Experts of a small language model.
Size: 9 layers, width 192, vocabulary 32768, 55.1M parameters.
Experts: 16 experts in each of 8 layers, 704 squared ReLU neurons an expert, 1 pick a token.
Training: a variant of SOAP for the experts, 4630 steps.
Below are experts of layer 6 (counted from 0) of a mixture-of-experts language model. Rows are named router (the router's row for the expert), up (a neuron's input weights, with its number) and show model dimensions 96-191. Each number is 500 + 25 x the weight over its row's rms, rounded and kept within 0 to 999. Numbers have three digits each.
Before each expert's rows: a language model's description of what the expert responds to. This comes from a sample of Wikipedia text that the model never trained on.

# expert 12
It responds to: Adjectives, quantifiers and direction words before a noun, such as such, other, various, known, progressive, southwest, East.
router:524491484495515541489513494522507501455502487479539480528480482475515520542533477470510505472539510517493474522452524465533505477512517557514522475495487490501504510482505491563543502534528527493509515494490513480499520511516480509520558473485518504532540533501491483462508458509522499523
up0:532502528480497523461501464492467499467475501491490488477515475463473507568524501581494498465503505484526550498458572507485529546511455493501501527503441492498497473539488560482521479538503459514472527508505473455456508548505466488470500497494503502500485499499522516487502490491493526456
up1:477508514472430502512459521501510510504487482510484505524490518515493519496487490431556528502536514428506506517510519493503459490521522489520518507480491552501541497468490498519488509468522496547472564476470469527479508499505518498500499540454488541513519512499535546516476497490504489510
up2:451462494487499542487520510521444553497501525483458468491497460482465496500563523501479493515492490503476513504534515497504507476497525504465501447485483502540531508500514494483518552476501492506486531492496500466480459546503534507499506464502528504471488509546545498504525485576493523494
up3:497493497507479513462518528502544504511478512506492493548521560468497585505498511450459451512501480489436464509456489535491490483496558508495488491494506515505494502500516551562456492532481499524497470497544501497497519499489504465498542490462499481499499502479490552506504487491457495499
up4:516469555522505510478484502525517449500491491493513507504492491494485534490497500443496475486480505483452468511454502449509452508490518446500495511491496502500503501483526537525504525454529471488491530493530461496495514499515538518488484454519533528507496472495494496498483507509438469491
up5:482518508518513505505487508503429553495489489490535513478490522507502461516461480500572486480535504494493520558495511440504516457574501496507489508498500491506470493526508497480517441529503510504520508514499510478480515507477456498489496507510525499480557482509524509508504467490482507550
up6:535536512531495482505535439520511507477487479503506512511498473495472500503508493500510487502521526540481488489504475465505502482464499591468495492461573509459511497537445505473506488485506498497519498505495531518527462483518462486529497528542496522548521499520540507485501464502515514477
up7:487494480511475499501486498499502522498464476584442500510496499505475501497477504501507525464476557491509516471520505508552508513476538490461460500489574505478525507462511460439517510513506522548482485519520517454532521464504496483487481516509495501529532496498514482506539501491525500488
up8:487538543457515501497497500504494486446517500510502512481514522515485480494458505480504579502499497507498546503451519545505478507512534540522473520519487466480517469485461519458540508469505535468481528497508489528489484507496537505504475535462513501482485509501494481498449498458486484438
up9:544500481469519568522491492500501503501496525463505526508511473478502458522537500509473519493473493533472501532494489510511522491506470467500499468513457504475505490496498515498460480426472519482490501501515531458469520503491469516492565520523477493491484516484497557552488463509518506512
up10:500494520510486477454504539490481481519474553501470498478515470495520486499465500516527497510486528553464469542498517513478494498499463527503562503497418506497513491530549503482500503501489454497462509503532504485515470486510508485542483497492497502488495509518433483499482507526526461500
up11:505482529514470525494494469505498520481521489456496525491490528469495502502511490454520475489493466499493518537498484432495519504522503480533522520476546499501531488531516542502520519489500491495510519489541442524485524505505477525525460462539505487476500506470499495483470506497439492490
up12:496553482541498459512493508459511521467551522505540497504495502490520454488482533500500529516555514466507499492491548508454489500551506482515529477472520500491506522504532516519508454488518541506492537513566533432523512492503596484491516459518512471491511478475514500465479535495457504452
up13:506525509479507514508542493504478543497525495521569475500476484544505524495507481404523552501511458500534486513484487491464502500498572549520520501498513486519468466502487483484500477519503503500536503515501502491506446501513503494511511511545540514502512491523534497528492491532525501547
up14:503509482508513510490501561502477447511504463529495500550503496566513500503492482545484470517536529488507500537493512498488476476466502497447492497519512505500560526491478477530501514500521485538443522507480514488498488553513490512538504431499496521506451465489504501496504535512503458487
up15:535531491517513562504510482532507467534529481499502467520501494523471479493462536489501488505512501488492501504518500536522487524535482520516459512487467495505501469503501502473503415570494459500523513490500478558484516507505510501468500467471536502470573518521503493494522498506562464525
up16:519489488462465449498484484544459533546493487474520497535499481490489468511518536480487521491507477490479525501457528541481505501554527506473559464501539511509501525509496501515448507494502491490526501466533503428490493517480507507495519469517502496496507480539529486503518500499473495472
up17:523473477484503491514513476501540482462488497487523533508534500508505519491505514514526526502485500509553536521503504483509495473557517492498549496480510496431443473489474479423481489494506495503506501451484465543491480480500494506493521526500482522526505500488499500497504461469528530495
up18:520494524500508483492477539466491495500545531500495511497428501502517508513450522491477503552522528472498504490508505506505448478471487524513520479470462513523532501509498474552499543454478501499454535534520499503486511481500478503512543469505494502509460504529500504497497515494498502525
up19:479485446515542516502498522499505521489475493470497497557503448498507520488519499498499493512536500496499492489439510501530530439506499503493499447474493475483505494533487469487495468479536484488507470490528486502499501460519516502492491442509497507530510501514500490503548490424505483466
up20:516535516461478501532482508492569499490474485501499522484478498505503486489507536538407504470541499490510489492481512514509498494511504500494461467476516483497497495512532505503485500556490510497525521481499431473495485531519511518489500492551528534552486492490483497492549486528480472494
up21:561501446473515476489461504517539503499473457498508516465458461501521479506493489461500465484499549531451500470474496499505507499531528529491485504499492474518475481579497490483538538498503509475518471527464491471476486534499513508524503503483517513492505529505466502490499503501507497501
up22:501485475554512506531455483498483501501505515498537496521488510504486489418495507498462487532512518500508507428514520483480442423503501492511488496540499500568536523515488536568541509493440503494490501502515496492494501494504509498472470457514528473488513460510420511519504476454499494475
up23:492532496500450520521481508460502500501484504492481508512521527486544501498510491491448495483475484500450558507492462476513547455470498507484522545510495502495509519536499500505466486501509505429516520510507502513436535485518458519492506497544461481490475498470505459482525520496489487499
up24:507485499501557507505492498481457499500505521505497481491500498511504489469477450481459453442479502511499518490500500500487507485505502499508505450557487461507451482493507517493542551525489552537518473493508487497489499493527500499491496493497503556493465530532507508471549436503568479479
up25:510498560500506500515504467447508439498518498419500535510554515492501494499484500510482496502454505503482510527554506478474480460520437488484500537504524530443535497476468472528499557494490484503502507520497469509473467508460513499490501481497501450496451490467472513504511503478495496491
up26:503501514497484493487508504408457496484490543483509467489475476480522496491504500496497539486505489506489485495489528517469502498441472563553494508487499500490522513520497501445489535439551487458446481529494508521500545478518499477529509493517500492552466512499492504575487520502495471539
up27:511469500552489502495479480496466487493551514498555512516484430541476577499493467523514486486472435496415515518452496501495503514521512500479504492487510459472496499508513514503527510518577504496538500472499499501512500513473522486510499505475499531541488469492498518511490467480465502485
up28:527479498494487499460554525481500488499472493473507485538492494566527500513550480511514459504458513495489512487533492522509473531505480500542545499495495489497511480565488465485529523483508496504483537528463528429518531500477512476509515500500527495529518481500447487496510453483511476561
up29:503495523517487442507509489558546524542465514517493499498500537496546511499545503496477527555508498501482490516534535494486493496472513522434501489545543503472486487540457499545503500463475505486476499486511486532455491524509467522465517520473518495526488499530495512526487491514494499501
up30:483507534522492497497495501494543463505479505457501497505442437481501499499500550466489524506456489493500559501473529521502466499516493530535486526483473450540513489501484514504518509470501556484549514512536468512513480527510480493485536528493507497490484491510522499485517476480457478517
up31:512522468505502493517487499550514500506490498449462529492506522522500461470474534535528505500500479522526480499486461516495508490500504541497492491484500501518467514498458505498539514530528516471557485503460500496589501489514513493510471494494504523531522505499535499493519492444482532490
up32:497507520486495520519541502517439521513485510527521508487484460494458501494493484475521490471491495511508487481527462480499488520499560485512477482458494507515526524512521489554503490535497499499522478473481486528520559518561505469477532494516478505497531447472466503501502495495486495517
up33:509449500499490512484477509518475511497541512513498547483504497501521501534490501483503507524462514492486496437491477501508564529488457497507433501465503466500503508540536471524508486486499453510511524506460477533463503504476507493495488483505447543515508513466522547540497491493503526499
up34:503487528448558499475507492467496496437501452526499494493437509501534496504529498480467500514556496499530468499432497514525495442501472492539461487497493476493506504568517483514449460512509498505493517484527492489474506394507480480560498549507502509500507506499466494497475543501516484499
up35:548495515487487481520530513504466500464513564466476496538514469465498493506490478496466513462500489514488546509483531544484505495513507495474510463502491500491509506446567505485522494570514488498516501501483507463496504528469481455504460515546542466486504488522495501496500459498496458449
up36:505488490557520437479456529508497521508498477482543449532502460539514506527484502516488492484501479464533485498427478503474484478488479517501509528505507520481507503544447527502477501495469525503560489489486486496505496503509518501527495497500538500538490471528495489495470501440499526551
up37:473517530494461513512492491502460571511483508537484505499505530504520500477474502547509492523501522504504527487528546503484512474450511496498534469505531486513507525503515472513472500546486503499496438488482485451486510525485538475516462537524534545528481485509516519489499491505474468500
up38:506487494505485460511504482494500503509485501525516530537519503552402510502505530495446526501480493511508525510509531511514505508509501477493527435457518481537505490567482523491479491453481500505480467509477514504509500557514509503470520509442531517526502500535473504465491482502495514501
up39:502484511517500506497484500513525473531449540518502492514497505497558475488480533457521513531515498516497481486507550476525499497517476527503519507503542501484478489511486562504522520502486458514539532499480500500483501465485466492516485507563559471482518499517496516514469498505498522476
up40:530499485523500551484498488525505513516498526463489495534483484498504485485475474547524467499502524493448526513501486506501500502501497527514528513506536467507495538490500463506535468526466523523503516476510498498502498484513491520504552494491494506479445528509565475439570464497473493524
up41:534485541485497491504496481495511498465523506508475513433462501486462500512518487524500496508455494411485495504494484506501540440474468529503493536471507498568518447509527531504439475500464507499481484502501523508461486508527504492531497502490507515480490494493492497506458570487499504530
up42:525536489503507480496495541505475540493503484440533472580487478529484509488549520504465496483519503468501546481479529507540509495497489500506559474509490489508499487517513540487455469454495494510472555498518523476499539513487489483470500485514500498507484445477465530525500430539516510529
up43:505499484499529515482508496497483545502504482464531470478471501446437486492500477502503536521456497478538415485457501554497503513432497461542542481472469477493502443510443470557483439485498489501507494479499514468504505518495503502498508516525505498511521523477494502518487473500501496501
up44:490498484487486488513470492491470461493538490540490513523421560491511451425524532475541527516526503521493500476461525541488515554521561502509513513501504485504485501502535501527528520499482532515504539543486471510555505510462487473492533496499534506520472467491494456512554498501502506512
up45:508496490522526515498490474514535516520501491488532567500518482478496538549516462502532472498506507487499463535470469509474489541532523506541582486497519520489492467503502507460502508495505446468474490482506559484497485498443491535481503494490438533493516499547538502535516509498499525520
up46:522479465533490546490488510500499524489504500484495505454497502503499529570584499531513505520486480486484449501528488493483487526510527529531497454482498452463587520503486501449509505481479479486510521494506482501533481509504500499487489538499524477492442502498505508505527495496474523524
up47:514472488501506466522502467512499508484495494485545504496490498475516529511577475494507507481487495492500549502462515505499508474504530515507513493579500492509463535519513473513505507494499545494466522492542487501501512496502514480491423445503513512523524488499509465520465497502485481482
up48:495501499497468436449498503466539478512500509538484476490491500524519475481480461464480539507501501501483497470570505495490457510483508481456483533514459472489494492498492521474476528489459494489481517540527504494491506503523505500503477518567468493451467530506495456541482496477496506432
up49:476506500492467496473464523552499525486464496500493491501515458517508499515490509497465518477502519543504518510503493498496512491488450507496504494458474530493503463476490499551510494498501501495510501472500512478489547458488497515495508509505490498524482492475463536504460535486443504497
up50:521481480477474495482440481486460484511479500502530533537484560481484500489480500506505519479499494482531477464500502494498515500491501497489481510513489504478500493495494455494477495476534514478509497534535440546507503488520499505539500501456551496525497519513510606471498473452496504488
up51:505496486507454510517470474497497497496481505490503498532507495494482523495496525515507498504517464452519474474496499530540489492529526476518530493491501495507507469480500494538510476487513493501508488510520502465488482524486488481497500558538482512559503481503536445493497535508498488499
up52:496501539514506511494485483535503515501483454521473548479481500458496490485475484555522575485501456536490494550492549486450496498527502472462499518507517540473534500488506528514480484492497523550496517503510528501521462550520501500514490492484486501485467523467501476460505508502508510430
up53:483492450500482510510512532499509516478516453417493500475500509542507474486451450495444534504525494531528560477520480491478498494535517478467465476464522504481490531515481542469455506521489499540502523507556496495534487492490464525555485507521485502528459498505500497443493492454507500479
up54:527556470503490499539513498497493521514543499540478514483463493472540497533492525497515494505482457480434496500484486492495489528477496500499498486502488501512498524473510503443495499493512524459510509518490433436502505504549463505506507501499526497449458502516542500496526499480524516506
up55:512509484476474500499484519507449533501530485483531458506500492511477446514500490509519540509447479599486489455514500501514557509505503498493487505452518529453516531520503495503540459550491504475515486485533544482506506475502501460476447540494498466513452546457488491502513488502502502495
up56:496528498483501490449510490494500504488550517449498535469501507564490501540486515513476555559502482468459534478492536512483496511502464479500525495500503514513519469527489530507508534501475500415481500498500451503497506503466469525503495500511501498514473539484519440509517503495487508528
up57:513536446501507518481510469483424503514478468474491553493502499509533505428493473497502503519506539530512513499540483523494494514493501524455466511494518480469513506493520478476503459499518501490483478512476506491474502493498459492546513473495502535518530503524487475523495524523516521502
up58:511499473556501499491502556543509500471532528503501501491475476521499500514511508517507506499516521498490480524460471451510507486484518468480478510529497523518488483504482522553486501454446538482505501523504514535486501489530451494539528505552564464487502525484555456539498493528523515515
up59:511470522509513488476480512506511536506481479491537510475471486489484506445512508490470483513392516497499429501479472462514540511447467520500531543509499497461504493474478494505486523535499496504520503468517507487508524523482538514551493519529498502464510498527503491484483528449494494459
up60:479487463505477502505479512491508559516500511500508481520500505513492520499567498464455475533496487465503503514528544497475496506487513511507492500430536507466513499461493502482466495433463526555532504453499485500488539487513501496447460496492503444485517478532512502515500479582514501504
up61:493520508479490481525543495488497527507470483493521503458504494488510568502458543525536529468490469537453524529483517485504508485495515542508514476479497558464494442522544509500504459505510503492513495538466492520471502461481558507475540530517524505459522469512483498515477519495533521509
up62:508483473520510478501501504535511490482474509540498506532506526510511446483492517556495492468515510483501485468513495463509479474484515480546503514507559480480478498514479501483497576482505495489491499479429526487505512540516459529471510504500545453480502523508482500530476444510525496477
up63:499433478511530539538521485528527522502487532429498477510488501512495504549470504475492500504464483502480506526477499504508509504529493509506493479503499482525474517556518480508465513483515502500562502512506503489489505490501500486565517497506498476501501481523540481494525485467450509494
up64:509536506482522499505505457505497506549445504484497496505474519521442530506539507540503545534451501529525489496480521467501514513471456490536496550556509473518543493511505465457487477497514538485513516548503464498531498505468483481487507503506530538534481518478483518474504486504541513462
up65:500510501533455489493483495512530510509495488443416507500460469490555489540503514502553508487534483511503514502442521484471502472490484463473510505523514502528480523478518472481473499470518510490529466526484507457519502512551482483501506483520489487517502527517494496500495497535493505487
up66:497531494503515543482469503494481556524515524453495489468519461481466487524500483522503502483547500502514538502476520466506527521529504495509521507503459509460536512529505493516501530468534499498532494528479485479517521558509488512488500467500489505529495536482487531514479487490506479496
up67:502456507502497509500478457502494508487514454503520502511486517524498529499518507524517563465485440510445503501494484502474508470519474459473499458527513501477512513479500508565445504512467423505509484494518494488454482500485526505512475528518531549546503500528454510497504500467534455527
up68:469453489501549500508492521520486532478499484473501498467490490493491502529492476483505493490493490491477488497489523426516500468538508556483524531525547517440511523519520505499509530479484506528499511452542504519483508496505515462492518508472456496496513471500542491491461478506472546499
up69:504489479451519534466490527500505494497474484510471486498502466577444501466533488498510458513498493470486503505546513467520493508496454513517505515547519498534454482430505494502503498499488474534513511502486510501484496499532468506474516501479507443519499532477476474482483492513473508475
up70:519487468517467529504473503494473516510501495486536519490483508481463500494518451553490496467555501515542465495480551498504466473502505500496508461469523514497515481493510486513504520498482524534461510555490506489525501541500494493462440459529535518494490530468476468513518505514469504456
up71:513495482473461495526487494502484516528501490503444508533483475500492451445521489496513499520474479509466491526509504526509480517478502489504499496518511491508452504500537520502490486499466550464484514478496441508491569499501486476480477522514552509492464496525478514497493497516492494437
up72:516485483488491487519493477476498532492492484597524485505471492482531540488499505548489529476502491523518488535520502495498503528421496507520505509497501461508477513485488523524507512463514505562507525479515537458512514568497542483498500510500443488530505506531465497482503499517496489441
up73:500466520502513492520521491468541512476504513480472531504499529520508505488491522501500539483505479511456537478543503516500481500539546539502551499544512492499503547519486520548497551491514487502487520496480485445511518512527471488492495537497494493533509489485456494491545534485513486499
up74:507522473495509511585501510483493542507496466520489498482500501496510511522513468500499503501467496551504507425511500493502500533464503520507483477509534473482517552441489539558445497470500545480502495498506476494476497492458481471487503519517490495500489491447508524518497493529455489474
up75:490531476555510479479504500529488528503437513491593499456505499472495512495462516561484501539480445508539514502517491500480492496520490489500468446489501511507513526548474504557504454610505511500511468506511494439470477472506541499488505520464500499499493516492499512514498497471495468502
up76:526473493506460526548497469473485507480557501498450496497478567513504548514498473522516488481536482489492509512481451500506496494523497534500496517513548521475478485502499499554489498508483539494514495473566488537479501539456530479505494533492521507472494439526468472460508506523497492502
up77:461525507508470494462431478474487484486501482528508500502538456452498498472525507511497567493488536484535505498519490502541505477516470503531508495467491494537488499499491549490496494531533525478508525518484497469475506514507511524463479482524506484485501510574522495486511490487493523503
up78:523510500505525493526513525442491544504515539534502519521504497495524481477545511517507503488514516478500516547482500448507480506459512505504505451479492499483502507507508473496533501480479494477497510443489519510501485478499555517485519449495502495500497536513490485528453509520489494484
up79:482490500465537507486522503505501502514493516532527490473495498500520474485565515458505481504494478541503476488472492497497493496510507497529505512495526496457520522478497512467503494461509502535519504506452503459495490489534485541518523522524528500515508492490521467473507492501469508523
up80:500493493507477477434505482522541509490498481473466499466465532483503494520545462511496500501564472498512451551465500481481563486540559508516508463483559501518461481435500501493496531449484500496493532496530508497526513529497490504465522493528498502500523481484464503513502506505432504485
up81:501539484490528504474498503495477501493502481490526502504542514499521496527462500521498456513480443563476490526453458544497527504502487476483487457513491482531447512479476500479522487454524514500536466517525494565486496469485519473473491499508541536495500512511489476497497498515521506484
up82:511522545477521520438492475506515483467448560470500504496461536467520545495516447460490496529581531510500483489518496494518487492476489524514484500509503496465475492496495493488516444517499508509473522420500515519499488471504472507496499455501493497516492528512480504481522434507496559489
up83:521514515490499501507505520522510560488470525533505497479522497513485500431532533498508487451530509516464499498472469521499557495501487481532515510476500494515472539474485526508456484581568526495474467471509511507498473448524468500492542514499527516496455473509485497484429498502489540486
up84:471474439500462475509498499453512503484494499500522496465523528565490469519474424467454533581495513532473514475488515498503512517509498488498474500518441529482480524501501514482507507475495478448525459514498503471495485518512501416481534479501472500516470523522523496469506481453491503489
up85:499504526513483512494507509454553495510503504488459451468507496484436502499502523497473511487491457465497517501498568496514492494531493532461506530500492564522516560512548552510552519485509499479488498435511485446524463500504502501498462486473468504483499558495502498476546533501507509470
up86:528496492509500505501475458520479496531453582508518489495517491532481473541543531504509507522480484486456522505502522438478527430491499462466515473505493507503511504498482540522502502490486564480511498476535521475462516507499495501507500500540492524507506500435482480466510505472517492499
up87:507515535536501557465529512486452503533524531516480503468478497507487495527497505521552512541501499490501481495479501542515486489511482501456507468497512473535514481550512470489528500498534507507553504515458499505492528520486485530522501532516471503515461504515448548538467426492476479496
up88:496500495469530495478499508467503515495452498491534506537497500490476501474501510478495488530506505505504520485486521545516516472448511510504500499485508452484500499561506549493518471485522484496496490495468475468475511478506453488502529510475485544510533488535479439481499498474512538536
up89:488461496499478517482514500499497477532500480455491500510500519518499501507501481470545543494506495523466497439488496534528510548503527485495501507517514545498467540520492487500527532462498505516531504516515495486454453459501535466482501492487491504493515473484521509500518498491555504535
up90:502516476500540524502469515502452521483472475515502505462477492498500466498503519498478517486455537449477520476481482477451531493475537517501523516534464548553543501472517479482527512500516521452457500509470454464509497517537498534518493526518549509501525472532475506529471500473507514496
up91:491501496502437479493496475468494490508495437507531499478522502517468538473508487500531492506524522500507519533463485520468457508488519483492516474507490514529402506503450512472498492453485505508502499485467512487535565459510582499524481539502455509468480424471507498514517437488501505532
up92:504488498499485551517501478461477494490498514534476512443442508495475542522489442489504497538485500450473497486408499500516498507516457475537500468465489511502532463494500550486500515525517473480505483517515475482470502503484487482493495492480512480478520508494535497489501498461471488544
up93:505459481489443506512463483546558553484511451529515504498513527561506484512502461503494501496516566485511513466457488502504497503456558506500499495490490582512512519485510501514484501501563526499489488518499486461514516518503447497502492501537503500524508460502502508521513484470493441449
up94:533435515499453498486470502510453500465481503494484518526459495498474488452492491537496515495515493485483448487509519488493503528500542516503500533485472502523541518499516479460475507499501520523565511512508502544499485460482488482499539501485538473538499493505514500476505502475514498486
up95:530517500492528507506523530508564522519490489517485481454525524494480502500505518508458465527474532514507496506503502460526491500469529499519500530523501486482487527493493458479485456474542487460489530448507489464414522500499522493479523527516506497474541503510500504475496508502490538566
up96:477477530484511526491517483512482522560498507493539505509468458480481488528500520498514493502518547480509540513542497530510527417500502478507510528488496475561527534502500499486507505500489516503518500533465456497498521508515506506506529501497493487496498479520467402503567490493528479497
up97:513500549478489526520500496547475473504498503506494451529550486539486504567497472498507561506500505514474530516521520494477521544511504500535487501531486492532512477440511454511502506530517495525510520588487508541489501492496490437461487521498498497522482505520530500514508486494550515499
up98:487483499525494526518512510513481519534485504551499501486490518477511523506507502489467454483501500497496485472495467489510487492465487528511484428553512494503479508502456476524491544506421498482516505487442534518497520509504501528503550474515560561528480558443454517532525463476527534498
up99:500537533454524472508486439494502517532499456519470500518540488514507534486506467526500531511502473503494484500546514500474474501478517557540486470501526505496490459485551525503519494507507530512520507498537516543484499475496531484515504544491494485549513466504479478469551460499495523495
up100:502471493484504492456506547518508498493471470466529481509476493540502501510489554488470472486474527463550467495470512459525510478541491523528478437522488500513498479478517452502502509528514507498468472488517527462464517523526540483456498486461501517496490491519504504488498501587501497482
up101:495511502494489554521503462511471529549538527514473529516458488535505495539490524478495490562486496500490489498509537501489492497495499492466482497485494463518500502510542488500539497521496492507470523489487508496505511548470488500502503528453504519544516505457477530495491438476510483501
up102:494500501504493502488492530424491514540459478491457500495464486509496500502505500492500480519498505522462506494500575483460463477474484500492462506532497485482542536489455489504494464475489503572484484499483508527475472529503496547515535523547499483513506527457459524505518453518469470510
up103:471504516510489508495528474495528494511525506537501465504537476526489487496519513510522498489500502472479543460479512449529506547528441507488514467514495515509474500465494523552526498485530471501502500488498500525501501495507493501483499469493472514525492545534512487521492490503593442474
up104:464544561529513504552498525489485494487517498474494431502511464474493510456485531441525511489502489525488472502478472441499502542501491511508517485439482497470503474499489475489485480513524509476524546446500522497506496507473516491491518504502453499482556489528544481458483490525487533490
up105:535521516537513523498506573521499474572461502506489452523474535497498504497491496505495492531487500500499448465503495499511520510540458515502496497506464500462495502486513500480501491451472500568522483496469523538506515512529496522518461503538476513514498518500500438458509505463489504518
up106:484501528494527512504514491479564508520473492534471509517490487471504475477518511504527441478461489482540475489496533473497492487501532495527505506530498405515515502509507507470516501545475504460490502513491519509498498520517486502448492501494522533509511510493539459501541489530450521499
up107:533466487485504479537559498510546502501488450489493509557503481471506514460509512474527500506484516464508494525458486492500506511499525530452524486507467505481482506487505512455502532501480569479555482454506522475522496485507480515487510468520500567499510449492502478481489479518485540499
up108:530485550510516502500475524501492519494517499521474500503484506509517512502502479497507452521492504502528505512535491501514491512523482509499525509486472528543457507463484484554518541506510541501527482525498457496515470523518487502469496490500499491496451514491481479502532509456472516471
up109:531539481509542502455536517498514504486482490525535505544474529489522501534485542543555503510504505465481497508519502506526481496502453496518511483503506451477568513510503511481473499516493498495493501481493530500524505468479508513499538470538512469491479496490501500496480445473490499503
up110:513502495465479477509474492551472481501496549494516502495483480529527478554506482504488540503489504465444545508543518467499497473457497489492536497466484515476528503538466521521503562493506504518514529480482565544460492484513486499531506492483511503494511474430541500514502479524514509487
up111:511513498506491504500471523500509472498458478559495501490501494495501494544524503467474523478506529562514502492497517490498494493514530493480521542507536505487507491483497488483480466491504539505503501508527488479487535500503560440538546489504555538542502461499503513500483512486514547505
up112:536512504494471515489499491502502512516507528470506468545508511489520464542496550500519489492435492500547510485569510544513505503501507466531502543530499504461501521477527494501495506472501508532511530455517512491477489442519501458580569504531507546463493496484490511455518498517522505497
up113:489476524469485504483445485513507548526497529509546449448514493555524500509468503485493526502486539516522502493507523465470500507499489489544556494556500536519479462485469512481503513513494498497535504545481487452534532500512499505501509490489497501483478539498492497467497501507490486596
up114:489494542506519502502526514497499503483494501494524492514479445482498523506491455564483498497515505518454514561516540478579519511490499494532529449515538470515501497491547547489464495511522500510507508494557559477484546474505518499482488536543500500469538515493494497491522502501508522516
up115:518478479480558495570462522494522512452486495499515487506499493486496510518493549490491514487502488531508492500513463486489480534546497504511488496517483542540513468437585483453525482546548457475492515477516425480479484494518502495448503542494505498498512499521520529520530517513523473458
up116:505471501476520498432511513516500502502498501471520508543506513541493498536559507540507502495549501486501503485489500500453495462512500477485494540507506511514548501477494492537496531476493551513498495484489440456530429503474527533500531466485431507475508481524511483493484514504494445473
up117:514461518499499508485497494508491526495506546484553499499529558500497488509543483504493492541532497506485467491491485478488480547470473484471483449514466475505525520493500439502514473443518502544508462509487474507457520519500524553512502499530492504495516528500556516511532488534497541494
up118:511521502523545516536550496490519502511501477553485504509501474518496445481442473461542514501523503488551505523486476439483497509496493522514509508457490508512495483521491484520512485507498476503503527494484507510513527509485494511509499497532537495488479457476517533528479529492474481507
up119:502509527484532535476473503470485502524487510511500455501504517487508491554502492490453440503480501518473502491485469522532485492493487507545455496491502503477494488493497525511515525416485494501474491497484485480562535537534458515506495496503502526470522488508501477499501469439508517553
up120:498497494504499461494527503489501517490466504516517468564474513480477498521503516505497474492515479498500494526477519495502558499507505481486502487547497466499569517562485517523525493515498531505460498506540525522479447513512506458499500500504500486495466481522538519493497547471494514503
up121:487516548538501481494546456527468500537491491484501517476461499507507446502509442477452486476501520531527463507527482453499489533481506498441473473558509513482518503508482468492501510501463508527521492523507506471503450511503542495491442474538501474481467506474474501411554494542495488498
up122:511475505511459583465533517466495508485453499529498486481500465477460497499485520509493481525515480530504510497542517463527485483475492467561520481507531530509498440497504505495458491485515519521499584493495478598509484516502466522485507487512528524498440565498519532475472547479497476507
up123:505431505517548498486536436485486530471479476531500499489482504506511515514550486531506496470513556519523531476505496492495500507495515488492514454498506435500512502492477534493505490493500469497486486540574552499486501509469505518427501539486513493495540504505437498447489519519501539498
up124:509506504529481488512510501486493498491501499472504502482500520508516486464473538503498503435480510533486520509489504484531531443495460451489458482517516530543501501479473536480503499463503497509486535523553490555486509493512456511481467550506468494512535505522533529506496503499484539503
up125:506504470518503486502502444451522503533548507438510534495478473526503463536476503496522451521484523507524516515533494509476512478503514501497507503533456537547531503502449528487450509472484502507497519505476485498500464495499564518498509477475514494547517458503532483534504471483495470529
up126:474522501498477503497496498436486507469499518464544514486482500546477507502499516497482495507500531541506460505489504519558501558509482497495510498445518544520479542484492520527558518507535491521491525538452520533494486477535542529504515522496577476486501497506497499497542493560423536539
up127:485512508505490486541521495481513519492510533486496490503522505476488509523499465503506511479499526501506514554497496498500533480511480507482477450520502543513469459530518485515545490466506492512522506505516528479479501486456529477540500506502507473500541470520513567531512510529480497498
up128:484479519476491499504516501505515497471522512505475506498500502467501514477506554491496506493532478485456557541459484489525489519548503507457538486511507488503492489482516504489519503503487495494518499503501496515477504489464450494509472507456462516469553493473546458473473492465495499528
up129:572501502511487512496447509482489509508516505479471505500490508513488549500446475507476494521530497493545498486498478506540507435487505499473513493491469483488496542494503487508483509458506474494467518534574509504522484521489482508463500552582483496501500493477510499525477486492485490499
up130:506491500473513509506505505520494482500501512587505516539479457502550480496486501508485502500565474503493505488485531476488497487526453509499557527501473504495490453518479516577499459495556496538508540483520507485508559528466519504472484464496500495544530508493491503506487439479456553502
up131:494482504537468506500440493500508483501519505468515512454514484493499567509484464490521515511504497484494541494556461475518512527505500477500468487503495466506481484489498544513473454513429443470486500499488502487544521510535465509508496504514464520487482456526511489487503535500473497499
up132:518507500499403505479486486502532508509494500488535524519513515500532500496503490496476506519530467460498498496457526499492494482523487513501469509500482488486458498511523524513466515521473509497489497487510499469489524494529540519518472533517532483505520464546469466506538512476497469540
up133:448459506501499500492496474498493499491480499508483543504521490464484529509449523514499486519466521466511502545454503443511521541509501521482534477479507534492516492501515502492496488497516497485484495492472511487500505495475522437528490512486489496511489477506491466487498501475502469578
up134:500487485502508541507513532500518509485484500514466523474466461489494502514491485491493504471488529531488506493525510487503513503504533501447523499522500472478495497456501498531511533505493516465493485520498480507516482490498502527445513503515499518518500529560470468502513493488478474499
up135:511538500510556494503483487486471509560489488549464498551500493517495509533478518524505514489468492471491417517509497493522510492500466534470494501490474451517514469495523529512538500460475494518511499477503482508494499497484519516509531441470479496523477476510474533522489468536449531478
up136:549542505501503501523514498441472522478463474493491486521484487527495500478467500477530487461502496521515496498446526496476485476525537489540493520509509517497456493529519478515506492512466504507493511494526509478494542490593540506504470483575503488536493508446531463499530513475434481540
up137:498459509515500511501498431500497478480465572484446457461517497508496491461508491502509535521494531535517559517487488560528515500512505548518500496472517498474464487547507502474498526547523494449520572505514452478505524469514483503548521506502480503502447497499493484504509474513495537482
up138:524443546483492497509501544498493489445523509477511497504490524495520503492516499496497496489539506527499516448529499461543478518500470454486510511492539500505524492548480548502515515492500531504464490470506472501471511488441502495498481500469520516477501500488494510515489496470514462474
up139:478501451494504499524519543498518508488490496488488529535498545530443505558521510516565483508515462503498465482482514492506484485498565523469496501479541499498460494495507493433483509506477496504491430492459494482501501483502470494442517489469491445500421488494537524527509500490525503498
up140:488559526501522506507493502530471526491483458539491511477515493529497490520463483488483467496502539539503499497505465475502490496517498531540501469521530455488536499482500501497496510501479478502512517513498531506496520467541490506500543548485510507488480502499492494501519466498513560522